From a checkpoint of a small mixture-of-experts model trained on Wikipedia: 8889 steps.
Below are experts of layer 3 (counted from 0) of a mixture-of-experts language model. Rows are named router (the router's row for the expert), up (a neuron's input weights, with its number) and show model dimensions 0-191. Each number is 128 + 24 x the weight over its row's rms, rounded and kept within 0 to 255.
Before each expert's rows: a language model's description of what the expert responds to. This comes from a sample of Wikipedia text that the model never trained on.

# expert 53
Description: Capitalized name starts. Capitalized words or name pieces, often after a capital initial in band, team or personal names, such as Black, Lloyd, Vai, No.
router [ 68 111 142 106 152 163 121 129 111 153 128 136 161 159 155  79 146 113 117 135 126 139 168 136 136 108  97 162 126 133  90 107 154 144 112  87 132  68 144 148 131 161  81 168 160 108 133 140 101 128 127 175  60 126 113 116 144 112 183 151 119 131  83 153 123 123 125 124 121  87 140 106 131 152 117 136 112 112 139 172 132  96 131 150 131 115 147 134 135 136 116 148 131 120 164 142 146 132 151 136 165 148  94 101 101 162 124 165 142 150 141 112 143 130 150 144 145 112 156 163 101 124 132 127 133 105 160 107 144  87  99 116 104 127 124 155 114 120 139 141 144 141 163 149 148 118 126 118 125 126  97 137 125  81 115 148 148 191 127 102 142 157 161 133 106 120 102 120 141 142 121 150 137 113 143  96  99 164  82  99 125 123 109  99 125 126 148  84  78 127 112  67]
up7 [151 137  83 157 119 135  89 146 120 121 113 124 146 147 154 114 108 131  83 132 128 150 109 106 139 112 149 166 135 116 126 129 121 121 139  92 134 102 124 130 167 147 134 130 111 140 105 140 100 117 132 121 172 146 101 116 158 105 138 116 101 137 119 129 116  94 158 136 103 114 101 102  73 152  91 100 148  98 121  47 150 111 150 150 105  95 100 143 134 111 161 123 158 114  94 125 119 197 129 139 162 126 131 138 149  83 166 119 104 163  83  90 139 144 145 129 106 139 122 128 120 192 121 134 128 111 114 116 151  98 129 153 138  79 108 136 146 140 127 133 191 128 101 108 142 114  81 104 153 154 136 123 134 123 158 157 101 130  99 126  71 148 147 125 115 140  91 135 154 119 182 110 149 101 156 158 141 153 128 161 168 143 129 149 148 146 126 131 122 145 155 126]
up8 [173 125 159 108 151 108 101 160 150 149 134 154 116 122 185 111 130  75 113 108 109 147 153 140 130  90 101  94 121 113 142 143 150 130  85 147 119 115 128 116 131 152 158 113  76 122 139 142 147 116 141 124 124 142 146 128 138 119 155 123  96  85 141 123 163 175 148  90 126 144 139 105  90 136 138 165 105 101 125 131 140 130  64 113 115 124 166 110 134 149 102 113 105 108 155  74 103 142 150 153 134 108 129 159  71 138 144 128 145 130 123 125 109  84 111  83 156 147 135 117 164 109 131  96 150 121 129 154 131 114 153 101 139 107 105 135 151 150  68 109 110 109 133 181 135  85 136 178 155 152  99 143 150  96 116 165 124 162 122 103 132 120 156  97 130 145 105 108 150 134 150 170 124 101 179 128 130 137 136 112 114 139 131 129 151 174 130 124 120 133 166 148]
up9 [125 115 147 138  81 139  88  96 145 127  97 148 119 109  99 139 116 146 127 107  93 132 158 114 116 113 132 155 162 114 102  97  58 131  96 124 104 166  98  91 150 132  93 112 121 103 117 162 125 138  78 125 121 116 122 114 116 148 127 144 158 133 116 133 139  85 133  99 105 122 113  98 127 185 160 130 130 110 150 148 121 140 133 131 122 111  91 102 127 154 167 126 131 122 124 137 162 116 108 148 128  94 112 149 114 151 127 154 118 226 107 135 165 142 104 154 102 139 165  89 160 170 139 122 108 148 136 166 128  85 141 149 139 102  92 136 128 148 102 143 126 139 161 129 142 132 153 162 150 163 121 123 121 142 129 119 112 164 123 129 159 111 137  89 142 108  96 131 152 161 101  75 162 146 145 159  92 115 125 104 122 115 115 100 173 105 133 143 111 157 142 160]
up10 [162 148 119 144  89 159 132  99 163 105 124  83 135 157 134 104 158 130 130 134  87 115 156 101 136 120 155 103 137 145  76 118 117 120 124 152 150 112 117 169 132  84 152 116 140 118 144 102  96 128 149 144 129 110 107 122 158 175 142 176 115 110 165 118 150 163 168 130 152 101 142 135 148 125 139 128 108 108 154 108 137 115 115  94 136 155 101 113 129 168 145 127 164 115 123 110 109 135 173 113 108  87 127 137 189 120  84 139  98 131 131 114 103 162 108 134 130 131  97  89  95 125  93 129 127 121 164 118 142 140  89 118 155 168 121 139 109 179 112 156 108  96 119 141 166 123 178 113 150 156 126 155 128 138 130 121 116 170 110 108 146 120 108 167 132 156 137 100 133 168 127 138 109 152 103  74 145  91  98 130 123  75 128 142 130 155 132 112 104 129 107  80]
up11 [121 105 134 122 151 145  37  77 150 155  87 151 106 149 146 103 158 100 187 133 123 107  79 108 144 130 112 163 124 162 133 103 138  91 121 135 157 103 102 154 129 153 121 119 112 162 109 152 129 116 170 137 101 149  94 161 140 127 132 138 118 140 122 158 165 133  70  94 110  65 126 146 139 126 145 155 117 141 125 136 148 110 104 152 121 105 165 142 125 146 149 160 133 155 122 134 135 167 119 114 104 140 140 130 108 137 120  98 130 112 112 115  79 112 136  88 156 131 108 117 124 136 162 116 129 154  96 131 122  98 127  99  97 133 151 202 171 151 156  95 147  89 149 145 187 135 122 132 153 111 113 180  93 144 109 144 131 118 137 139 111 136 130 135 140 118 122 118 113 119 116 148 110 140 121  89 122 145 136 117 130  81 132 117 116 109 131 148 102 110 154 118]
up12 [144 113 152 131 133 147 130 100 138 156 127  98 132  98 136 150 146 117  78 156 105 135 121 132 126 138 103  89 114 127 100 146 137 129 113 116 130 137 130 146 186 136 171 124 117 142 103 137 122  95 141 178 100 133 123 149 152 161 101 120 115  86 117 162 110 100 105 172  59  99 134 117 143 123  93 129 118 135  73  71 108 120 131 158 140 115 141 121 129 102 126  79 135 139 157 135 118 162 154 163 160 134 132 151 110 115 153 157 115 140  98 164 154 120 173 118 168 113  94 122 106 151 106 104 143 111 165 119 181 122 106 139 137 150 124 151 113 121 112 111  90 166 140 130 150 123  78 147 147 129 126  93 172 117 116 138 137 125 108 112 149 130 128 167 155  70 144 104 130 101 138 156 167 109 126 121 117 109 134 145 121 109 194 130 112 142 130 124 173 173 133 136]
up13 [112 197 136  99 176 150 142 117 121 110 152 119 129 139 111 135 103  92 126 131 146 156 146 106 165 164 124 115 106 126 118 147 108 161 107 123 142  53 108 165 119 110 114 119 175  90 110 135  97 119 104  63 175 136 111 128 156 129 136 132  97 131 151 153  86 130 128 144 167 143 156 124 136 121 105 158 171 122 113 137 157 145 126 123 138 105 111 133 127 126 125 109  98  96 130 125 126 110 158 124 171 141 136 142 183 117 149 152 117 105 109  90 114 189 104 120 164 133  95 151 142 123 103 101 116 130 106 107 105 155 172 147  97  90 145 104 116 163 128 127 119 134 105 175 130  99 125 132 114 132 122 117 101 110 152 133 118 185 134  97 117 173 118 128  90 128 144 106  93 130 128 116 110 117 161 138 149 137 141 108 119 127  54 142 139 140 126 138 159 125 136 119]
up14 [105 169 148 162 109 144 140  91 137 119 184 115 162 146 130  97 129 128 108 154 137 158 159 145 133 168  97 112 129 171 113 139  97 113 124 129 139 112 139 115 114  72  83 136 104 141 103 147 120 111 114 151 130 151 136 131 163 116 141 157 115 172 133 118 112 175 137 161 149 168 159 134 103 150 145 136 129 125 138 124 111 123 136 102 130 130 107 185 129 153 155  81 132  96 141 126 135  80 128 142  67 146 124 103 154 186 129 133 141 117 136  89 135 122  95 134  94 127 126 129 115  96 122 121  94 103 147 118 127 123 113 167 155 145 148 141 115 138 120 129 160 111 135 134 137 130 159  67 141  97  93 117  94 184 133 105  82 102 116  90 116 124 127  93 142 103 173 139 127 144 105 128 158 169 123 145 117  82 147 135 159 147 115 141 149 146 107 120 103  99  91 113]
up15 [ 99 132 156 121 157 132  90 164 107 114 125  98  96 161 133 144 148 131 128 153 121 143 101 156 129 123 100 145 129 189 168 109 130 100 105 127 148 115 139 151 108 120 168 123 139 113 114 163  81 170 110 146 113 139 131 120 137 139 142 128 135 109 115 148  98 156 137 101 145 127 136 144  54 120 155 157 127 128 127 134 131 102 132 120 109 150 122 127 109 134 146 145 101 133 136  95 106 128 147 112 130  90 146 127  78 147 166 190 149 156 152 104 117 128 163 134  88 140 146 160 124 171 110 154 143 141 100 117 122 146 140 125 141 153 117 117 163  79 126 110  78 155  97 158 115 135 122 118  77 120 105 164  96  63 128  93  98 148 151  84 138 154 104 112 130 126 114  63 135 138 174 163 111 108 113 122 139 146 139 126 119 139 145 103 164 128 168 147 128 142 142 108]
up16 [126  84 158 111 139 119 104 122  60 124  92 159 128 163 107 186 124 131 132 102 143 148 127 154  82  92  95 124 128 109 147 153 152 131 131 135 136 127 165 182 139  95 145 150 105 128 137  91 137 181 116  93 143 104 153 157  83 127 138 148 146 126 158 124 109 130 133  94 130 145 117 133  94 168  91 115 108 110  92 194 125  92 142 173 149 142 118 147 122  98 122 119 119 160 154 128 122 108 106  86 130 143 141 151 108 117 125 111 120  97 158 129 107 113 128 102 138 139 173 130 138 131 115 134 104  99 135 113  88 154 150 139 108  93 103 129 138 146 164 104 132 101 129 121 150 120  88 118 110 135 110  97 153 159  95 145 165 158 152 136  80 101 116 120 109 153 149 126 150  86 157 105 108  87 141 131 147 143 168 111 137 114 124 147 145 169 125 135 140 157 100 129]
up17 [116 159 128 154  89 163 100 103 104  82 119 121 136 143 133 113 101 112 133 145 151 105 142 134 105 106  84 118 157 119 115 160  97  91 120 143 138 141 179 162 136 176 177 154 146 128  91  80 110 136 140 124 172 146 128 118 151 115 158 109 133  81 146 131 119 128 172 131 138 143 135 122 100 148 150 123 145 140 124 139 133 117 165 134 151  95 146 159 135 112 105 173 105 131 106  82 147 126  88 142 104 132 105 115 138 115 137 127 134 149 149 108 107 127 104 114 113 162 167 133 129 122 122 104 110  99  96  98 146 170 104 138 128 135 127  97 133 104 132 152 131 115 130 146 129 179  73 137  79  97 100 143 132 107 109 160 105 127 148 133 142 120 141 143  99 156 156 121 104 197 185 151 120 118 156 115 118 136 111 172 102 149  75 135 135 122 127 138 184 122 143 108]

# expert 60
Description: Colons and separators. Punctuation separating labels from values or table cells, mainly colons after infobox fields such as Key, ISBN, Full name, and pipes.
router [156 118 106 125 122 134 120 133 100 155 127 119 118 155 118 122 129 133 137 141 162 127 132 104  82  77 142 128 112 109 116 131 135 125 144  85 119  96 163  81 114 160 105 146  86 126 154 113  84 105 124 114 140 178 127 148 136 120 130 153 161 155 108  77 140  86 132 121  92 105 194 125 111 122 117 152  83  64 155 135 145 107 124 133  81 114 157 119 126 126 126 152 150 138 130  81 105 124 128 181 134 145 137 107 126 142 132 133 133 162 121 163 110 141 132 150 109 139 138 111 131 146 132 114  97 156 183  91 131 147 104 136 112 135 157 126 156 127 135 156 154 170 130 147 132 136 154 171  86 139 128 108 114 154 117 125 131 127 110 133  83 155 155 174 115 132 102 127  75 134 131 137 102 113 133 113  95 119 113 130 137 115 180 146 105 194  72 101 116 112 131 121]
up5 [113 105 132 141 155 136 142 119 156 148 133 131 142 135 170 137 153 135 188 139 113 106 154 141 150  91 147 102 141 131 137  72 116 124 124 111 130 141 170 111  95  94 140 123 126 126 107 133  99  85 127 131 113 123  75 123 158 112 115 127 130 104 161 148 115 110 181 113 168 110 137  82 135 131 171  87 120 128 110 148  97 133 124 161 121 181 103  93 113  99 119 143 117 144 137  95 106 117 117  98 144  94 121  80 128 124 113 119 141 150  74 109  77 140 142 139 144  70 152 155 134 134  94 162 159 128 121 126 158  98 107 156 132 113 144 133 115 159 103 195 164 100  86 127  98 117 140 117 156 110 130 126 113 153 102 134 122 114 118 126  85 169 142 152 127 169 135  91 125 121 133 146 107 152 159 154 111 122 119 108 113 143 139 187 151 136 130 138 112 156 107 122]
up6 [161  96 153 156 107 130 160 143 139 117 174 104 137 149 140  92 133  55 129  90  83 107 132  93 133 153 129 112 142 129 102 137 119 146  76 101 135 126 130 132 105 115 132 174 147 118 118 114 126  88 140 129 141 148 127 121 177 158 154 134 109 173 107 128 119 139  92  98 129 131 142 130  96 179 104 120 169 113 143 136 116 134 127 123 148 144 143  83 143 121 101 168 116 110 175  91 146 119  95 133 112 136 113 114 109 136 111 126 151 117 118  85 145 173 180 166 126 117  38  89  92  96 136 118 150 104 102  78 122 155 129 117 126 106  90 141 116 128 141 133 100 138 151 116  95 120 132 128 125 107 118  81 124 130 119 140 143 124 108 126 138 133 133 148 144 162 181 129 149 146 126 155 133 110  99 104 133 149 128 102 123 113 151  94 117 114 161 165 122 150 135 133]
up7 [116 146 126 144 134 149 105 138 106 103 108 120 114  95  93 144 111 173  88 136 102 107 135 112 124 150 145 139 128 140 170 139 119 120 135 114 145 143 127 135 185 178 112 146 140  99 129 141 102 108 127 126 110 165 104 133  76 137  72 141 115  88 115 174 115 156 151 129 151 120 117 133 133 131  95 129  82 150 149 119 126 152 165 142 123 184 141 163 120 108 107 145  95  93 152  94 143 138 146 147 142 119 109 175 124 161 129 132 114 119 144 107 137 134 139 139 128 150 131 137 107 158 128 103 183 171 111 129  98 113 136 139 130 135 120 138 129 139 136 118 131 125  93 105  79 129 148  62 186 172 148 137 154 112 142 134 118 130 134 100  53 112 121 153 105 153 147  86 133 138 124 116 134 130 110 116 107 111  99 156 136 106 135 128  91 101  78 137  78 142 163 102]
up8 [103 148 155 113 104 121 137 123 164 119 116 157 127 110 139 107  96 162 178 174 105 116 128  89 109 141 152 125 122 136  81 109 115 158 120 121  78 158 113 111  54 146 102 129 120 138 116  88 145 133 129  89 131 144 109  85 111 103 132 159 124 137 116 124 141 108 138 106 136 171 102 128 123  74  95 136 109 130 150 117 112 118 141 124 107 131 118 161 102 118 101 167 133 130 151 115 132 141  94 128 125 127 157 153 111 126 102 120 115 163 149 146 168  84 106 176 185  99 145 129 140 152 102 145 159 113 153 146 150 167 119 139 154 151 108  89 164 135 130 145 181 164  99  83 111 132 153 110 138 125 106 147 154 157 128 138 119 181 107  95 118 152 123 136 120 143 149 109 103 181 111 108 117 156  97 128 130 126 151 146 108 112 182 129 126 106 149 121 141 116 123  99]
up9 [117 110 153 116 132 127  96 152 125 140 119 107 128  98 146 144 105 111 117 105 131 135 107 155 111 124  95 120 114 114 149 169  75 146 121 148  98  74 106 138 156  79 123 134 113 125 126 134 153 115 100 129 131 121  98 122 123 147 152 146 137 162 139 121 120 143 145 172 103 127 160 131 122  95 118 102 159 104 148  82 126 160 121 104 104 169 121 100  81 144 103 138 158 131 145 136 140 117 118 136 130  88 154 139 121 119 146 121 119 146 152 122 150 126 112 132 147 133 163  81 103 139 148  71 110 114 111  91 146 151  99 122 127 158 144 153 120  82 148 128 123 107 139 106 107 177 165 110 154  88 144 114 112  95 148  97 136 105 106 143 163 109 139  65 143 142 146 193 126  88 156 120 106  49 105 133 125 134 119 160 148  84 148 135 154  94 160 117 120  92 128 146]
up10 [113 116 114  86 136 135 114 111  99 134 174 163 134 154 131 114 115 113 132 114 101 124 146 145 168 122 137 135  88 125 137 225 116 126 153 146 123 124 137 119 134  82 111 177 139 131 184 120 124 125 112 117 173 132 149 143 162 149 135 121 113 128 121 101 107 104  75 112 135  86 110 128 115 140 129  83 109 142 126 127 119 130 110 134 131 101  75 158 131 104 139 103 139 109  98  96 156 135 122 166 145 123 147 126 152 160 123 160 135  84 145 113 112 162 122  96 120 107 107 157 131 123 101 144  94 143 137 104 107  99 133 102 101 153 154 124 141 101 139 166 135 116 153 126 117 110 112 189 123 147 198 138 109 113  93 126 121 128 139 114 111 122 134 127 111  97  99 123 125 101 143 123  99  59 101 149 113  99 138 106  99 101 113 143 142 154 148 116 105 153 172 170]
up11 [145 172 115 154 133 158 138 174 101  95 151 125 114 175 148 127 109  99 153 122 143 170 163 138 105  70 117 103 144 146 139  97 131 155 151 103 103 105 138  94 118 176  98 119 127 131 116 145 141 130 106 166 110 108 135 124 132  72 174 140 130 132 107  86 154  88 132 150  97 127 172 134 138 145 136 139 134 114  79 163  74  80 167 128 132 132  92 104 158 106 123 130 117 120  93 166 116 134  90 125 110 153 116 115 130 128 140  96 123 112 106 117 113 151 107 125  96  93 134 179 115 183 126 128 111 104  98 149 147 139 141 129 136 149 127 115 124 126 120 151 150 128 104 141 136 135 123 184 106 155 120 125  71 121 114 131 133 115 115 143 140 147 132 112  88 114 147 108 110 155 132 157 107 145 132 113 166 151 102 100 124 128 139 122 141 162  71 158 159 133 111 161]
up12 [137 177 112 132 124 150 177 150  92 108 151 145 189 137 119 174 111  96 154 106 143 151  90 133 144  88 146 156  98 155 155 119 135 108  76  88 109 147 138 139 114 108 109 124 152 111 145 151 137  94 164 123 125 107 157 122 158 131 139 102 116 127  74 129 147 138 141 120 140 125 124 157 139 157 157 121  96 155 101 158 132  74  99 130 140 128 127 133 134 157 162 136 120 138 104 108 105  92 114 128 127 138 172  88  92 108 141  89 149 126 113 103  96 139 147  88 136  94  99 131 137 126 166 130 122  97 114 131 111 134 142 190 148 117 107 131 123 128 121 107 164 135 125 156 136 122 110 179 132 104 127 154 125 120 131 156 161  96 112  89 115 139 141 135 117 115 148 130 153 108 118 159  97 161  72 115 140 115 182 156 126  89 122  83 109 144 133  87 124 106 146 134]
up13 [ 99 151  85 141  88 112 125 108 105 124  83 123  79 163 128 132 121  98 126 127  94 114  99 163 137 153 129 167  94 117 115 137 139 110 105 136  62 112 162 142 146 153 147 157 127 107 175 128 107 140 176 130 109 126 117 124 149 121 139 136 154 136  86 143 149 187 108 103 112 152 133 106 116 107 140 117 136 107 160 122 108 143 116 155 159 156 128 108 116 100 107 121 106 147 142 131 155 139 144  87 171 188 142 153 145 150 128 116 115 124 147 147 136 104 161 120 134 145 161 110 104 138 145 155 125 190 125 126  95 117 115 157 104  93 134 190  95 152 135 149  60 153 104 127  78  76 130 147 128 128 118 140 140 150 148 145 107 131 152 157 119 137 101 125 138 120 130 153  88 147 132 101 116 146 114  99 126 111 115 123 112 128 128 141  98 154 133 118 123 146 148 185]
up14 [154 119 197 128 131 105 121 118 156 148 145  92 124  85 129  98 135 100 129 145 139 154 102 144 150 135 143 130 110 163 134 124 128 162 173 109 143  93 130 144 163 144  87 109 139 124 124  79 141 164 109 102 140 139 166 155 146 145 127 168 119 116 122 135 137 111 131 115 120 115 145 140  94 149 119  93  79 148 132 143 125 126 152  97 165 108 106 148 119 115 125 118 138 148  78 124 163 143 103 137 143 120 140  89  98 143 144 100 143  84 111 114 105 145 142 142 127  97 157 124  93 136 172 159  87 147 133 132 112 152 119  98  81 164 112 152 186  84 154 115 133  90 139 140 152 123  91 153 139 141 119 104 116 127  89  82 120 107 129 154 107 145 190 123 136 114 118  76 114 129 145 157 123 136 135 137 125 113 132 113 118 117 135 163 123 147 108 151 168  68 170 116]
up15 [124 102 149 152 135 157 103 153 147 112 131 140 171  98 123 113 112 154 142 119 171  69 143 141 139 140 155 113 125 147 114 159 145  98 144 156 130 138 125 165 147 142 168 151 105 123 100 151 100 147  99 167 136 100  95 136 127 163  97 163 131 107 134 132 162 123 130 158 164 132 139 130 152 124 102 102 161 131 164 124 120  75 140 140  83  93 126 146 134 134  84 115 123  98 157  99 144 137 143 153 109 146 170 142 103 132 113 150 131  98 132 131 124 115 137 114  96 176  92 125 146 117 140 168 151 120 142 151 113 108  96 143  85  93 133 105  90 139 121 118 130 125 105  91  91 143  96 119 120 135  97 114 136 123 117 105  94  98 141  99 126 116 146 121  91 171 129 152 139  90 104 110 124 110 169 187 119 125 122 146 139 131 151 146 106 101 126 124  35 140 106 105]

# expert 55
Description: Nouns and paragraph breaks. Paragraph breaks and closing brackets before headings, plus nouns after adjectives or names, like free silver, Fantasy Record, draft statute.
router [165 146 109  99  82 137 108 162 119 138 123 109 148 122 114 131 149  78 111 154 116 122 136  79  84 126 100 143  96 145 127  99 139  95 145 168 140 158  77 134  79 122 117 133 135 102 107 152 117 139 109 113  98 130 199 131 122 103 163 150 142 169 113  48 128 125 100 152  93 111 130 124 122 127 103 108 113 149 124 132 161  94 109 144 116 113 169 163 101 176 129 167 142 103 143 110 107 132 155 119 176 157  88 103 107 128 151 145 177 155 107 159 170 120 143 133 182 130 148 141 118 132 107  78 118 113 133 133 134 137 108 100 134 121 129 123 121 109 136 136 122 136 147 147 143 146 137 156  98 129 110 146 100 141 144 136 124 112 133 104 117 162  87 161 118 144 145 146 152 150 105 132 125  70 155 135 144 146 126 120 143 106  98 112 111 105 122  97 109 121 158 127]
up8 [114 127 144 124  84 170  87  80 103 101 129 104  82 106 121 129  97 126 139 141 164 137  81 124 147 157 115 133 129 177 126 112 115  82 140 143 129 138 120 132 116  96 143 167 140 103 154 157 132  96 127  69 108 155 134 124  86 123 163 172 121 105  88 102 105 100 127 103 121  96 148 135 128 145 114 165 100 129 113  82 128 147  64 133 148 127 125 149 154  82 116 109 165 116 111 117 136 152 125 133 125  86 143 117 127 168  87 130 120 162 128 122  82 102 132 121 174 148 110 123 150 143 120 144 175 189 156 145 143 177 157 146 141 109 107 116 130 149 133 131 131 141 124 118 142 128 101 125 148 144  97 119  94 165 122  87 121 157 126 129  96 159 147  97  97 157 162 104 128 151 129 148 151 136 133 117 108 135 146 121 135 123 147 114 124 143 141 161 126 111 146  87]
up9 [147 125 103 141  82 124 120 171 144 151 152 118 100 128 142 110 155 120  89 144 106 133 139 116 141 122 120 118 136 170 119 151 104 110 142 104 143 109 147  95  94 113 119 161 140 102 143 154 130 119 140 153 135 149 183 116 162 138 137 107 158 119 199 112 146 101 103 117  82 128  97 103  99 101  86  95 123 162 131 158  93 118 145 123 112 115 113 180 132 143 126 140 103 121 141 131 116 115 106 126 152 161  82  91  99 145 135 139 156 111  88 128 131 104  73  80 159 148 134 153  90  91 141 142 117 120 146 152 151 110  88 118 152 141 150 122 121 130 148 121  95 122 108 129 151 106 150 134 178 120 144 144 146 143 159 169 101 134 121 109 108 148  99  88 141 162 127 131 112 168 133 142 192 133 124 123 111  81 108 175 137 106 121 130 145 106 115 148  88 111 146 149]
up10 [130 104 117 122 120 147 132 130 102 142 130 139 105 122 118 107  79 100 147 151 128  79 105 107 132 138 113 141 180 151  89 133 137 129 161 156 161 149 104 129  96 124 107 143 156  66 133 134 127 131 134 166 142 121 175 109 141 165 142 132 116 117 154 134 137 129 107 127 108  78 112  90  75 153  78 128 115 142 158 115 145 126 103 134 130  93  88  88 102 166 184 118 113 131 132 123 138 130 130 129 147 169 134 103 133 132 147 103 135 138 174 105 115  77 106  87 175 139 109 153  81 161 148 134 115 109 183 110 108 186 159 125  95  87 130 152 130 141 114 134 133 133 123 168 108 117  87 123 103 160 102 137 139  86 106 133 127 117 162 136 104 151 130 140 112 123 148 135 128 147 133 148 149 108 175 113 147 162 128 129 116 139 116 160 105 111  99 149 137 129 161 141]
up11 [127 174 134  97 100 121 138 139 139 122 157 132 155 122 152 166 134 159 137 122 178 113 156 130  97 136 108 113 132 116 136 126 132 150 112 129 104 142 106 154 174  92 105 167 121 116 111 106  81 120 148  98 149 120 153 126 133 165 154 116 118 161 111 115 149 163 169 108  98  68 170 149 113 125 100 102  88 161 179 104 124 140 142 117 143 159 121 129 124 102  90 140 103 136 147  78 122 153 167 112 156 117 131 165 125 128 126 138 170 166 137 140 120 102 139 125 119 157  82 144 119 143 124 151 136 124 140 117 107 152 102 178 124 126 102  96 106 139  94 158 120 111 108 116 143 137 108 106 155  86  98 143  89 103 160 165 102 165 112 119 153 106 103 123 148 107 129 131 138  99 142  85 141 152 130 100 118 125 157 146 118 125 131 143 155 119 107 141  72  66 136 101]
up12 [168 108 145 125 152 104  79 179 106 131 120 116 166 113 134 161 141 135 118 133 126 118  69 109 128 128 160 119 110 141 144  80 147 144  82 146 137 132  92  91 144 144 104 178 125  86 119 133 129 104 157 140 174 118 149 119 139 184 108 134 121 168 175 141 153 106 154 122 138 120 150  65 110 163 123 114 114 111 141 126  81 131 124 109 127 166 146 138 131 146 106  93 111 104 152 132 161 132 158 114 166 153 103  92 155  79 135 134 133 155 137 145 139 137 129 124 162 145  85 135 115 133 131  82 125  69 124 127 113 119 124 102 138 128 141 167 109  87 161 140 131 109 102 137 153 154 130  91 135 154 102 124 133 129 105 123 132 103 164 127 131 149 113 131 137 148 175 126 129 152 129 123 131 113 154 119 126 130 104 116 163 139 100  93 132 133 185  92  87 152 124 135]
up13 [136 148 172  99  97 128  99 113  97 126 108 112 108 131 181 114 147 112 182 136  99 114 133 106 109 135 135 104 124 171 123 161 117 107 113 148 145 146 106 108 128 156 106 120 110 122  79 143 124 127 127 128  91 116 111 101 120 129 179 118 110  77  88 119  96 133 134  74 126  93 167 109 136 162  75 162 105  80 107 114 154 121 132  88 112  88 150 150 123 124 155 143 129 129 188 114 125 155 137 160 131 121 134 129 137 140 172 152 113 136 147 151  99 144 153  99 145 157  95 101 123 116 152 146  94 118 137 135 112 135 150  56 125 134  94 168 106 145 138 110 133 170 138 150 150 129 122 123 157 134 157 127 138 161 109 179 140 137 106 114  98 107 125 124 129 135 165 155 142 133 111 128 115 127 128 161 139  72 152 168 151 114 132 115 109 108 119 138 104 142 166 143]
up14 [147 122  89 106 176 143 148 143  89 132 127 167 178 132 103 104 102  73 139 139 103 128 138  85 121 131 121 125 121 143 127 107 148 109 126 118 125  90 152  95 130 118 115 100 122 118 136 125 148 151 162 122 125 123 118 128  87 146 135 133 132 120  75 172 100 120 111 106 145 145 134 142 145 146  90 133 132 157 166 120 149 130 140 126 113 115 111 180 105  87 144 149 105 102  77 145 161 102 124 146 148 148 129 148 148 151 157 140 127 138 117 158  89 130 163 138 148 175  86 114 116 137 116 119 150  91 127 110 175 140 135 135 127 134  76 119 173 128 145 106 133 166  56 126 147 149 116 138 127 151 154  98 116 148 133 112 109 128  87 165 109 154  94 135 142 129  87 124 118 165  98 180 174 133 129 166 141 127  73 158 132 142 143 133 107  86 135 114 117 150 132 128]
up15 [106 172 125 145 101 108 168 104 150 136 155 146 136 133 151 113 159 108 118 173  92 126 115 151 117 119 105 132 124 151 142 139 153 135 106 126 125 156 134 108  90 124 132 134 144 135 133 135 149 111 121 128 137 142 110  78 140 118 120 129 147 139 133 132 132 144 110  98 122 147 120 118 158 135  85 138 115 144 142 137  72 182 166 122  79 119 151 107 116 112 115 121 155 138 178 158 112 155 106  91 152 159 109  96 128 123 144 174  95 120 120 119 139 165 155 122 126 101 159 115 103  90  65  99  83 176 163 109 113 154 151 158 152 118  99 101 101 105 157 134 124  87 130 139 134 138  97 151 117 124 130 117 109 155 167  86 150 117 111 137 104 122 169 117 150 123 122 122 111 171  91 145 157 124 167 181  87 144 112 118 133  74 158  96 156 106 152 104 130 144 124 157]
up16 [140 151  84 133 103 120 155 154 128 133 161  96 146 116 176 168 154 118 128 124 132 174 147 147 120 124 155 116 154 154 117 112 102 111 165 133 130 132 167 161 191 117 126 126 152  74 106 103 121 165 142 118 137 101 199 123  72 140 123 118 171 133 151  88 132 102 150 144 129 102 115 141 146 134 104 126 100 173 152 158 151 119 128 119 107  98 117 147  91 134 143 191 100 112 155 134 106 128 128 112 133 128  91  81  90 131 113 138 188 150 108 145 108 109 105 104 118 122 143 154 125  94 103  94 140 122 109 141 122 109 114 134 120 153 123  91 115 101 139 123 109 141 105 138 144 141 121  99 124 143 133 108 128 107 163 156 182 115 134 121 112 116 104 127 138  90 146 112 157 123 137 173 163 129 173 126 117  96  98 144  73 149 121 116 117 106 104 113 134 139 120 138]
up17 [158 133 117 113 106 116 136 139 155  33 113 116 132 127 102 157 161 128  96 140 121  93 103 113 120 138 146 133  87 121 132  73 125 128 140 167 135 130 105 160 111 105 107 159 123 122 120  69 149 155  90 163 123 126 166 131 123 120 132 103 109 171 153 149 138 152  92 147 146 133 159 175 184 123 120 120 117 124  94 141 125  97 119 127 131 110 151 112 117 128 129 102 151 100 120 125 110 106 157  97 149  96 123 113 161 136 119 109 153 134 126 152 122 141 139 115 117 155 178 122 141 169 150 105  70 122 114 146 121 100 172 129 132 120 170 106 139 155 109 165 153  94 154 138 123 109 138 122 178 131 138  92 110 153 108 154 105 171 121 151 104 166  98  82 124 119 138 136 139 136 113 115 121  78 134 133 122 142 132 120 137 167 117 120 142 109 104 123 117  72 160 147]
up18 [112 187  93 140  55 136 169 132 145 114 165 161 139 133 120 111  91 116 120 131 124  96 130 112 119 193 155 144 156 120 133 117 147 126 151 144 120 103  98 132 125 171  94 133 139  94  88 119 139 114 142  90  97 102 136 139 100 138 118 131 100 132 130 132 133 116 124 149 130 113 151 150 153 131  72 114  85 154 161 108 124 122 137 138 132 140  93 125 134 123 109 104 143 150 168 171 145 113 149 131 143 105 137 105 148 145 124 155 122  96 129 122 137 150 129 138 110 127 109 144 108 137 147 150 127 128  94 141 109 145 183 124 115 140 118 133 140 152 147  90 122 132 132 107 133 116  90 154 132 121 122 145  87  95 142 142  95 108  63 148 123 140  74 148 139  96 117 149 108 175 136 103 134 129 182  74 156 119 124 156 120 133 166 169 151 122 185 153 101 115  97  94]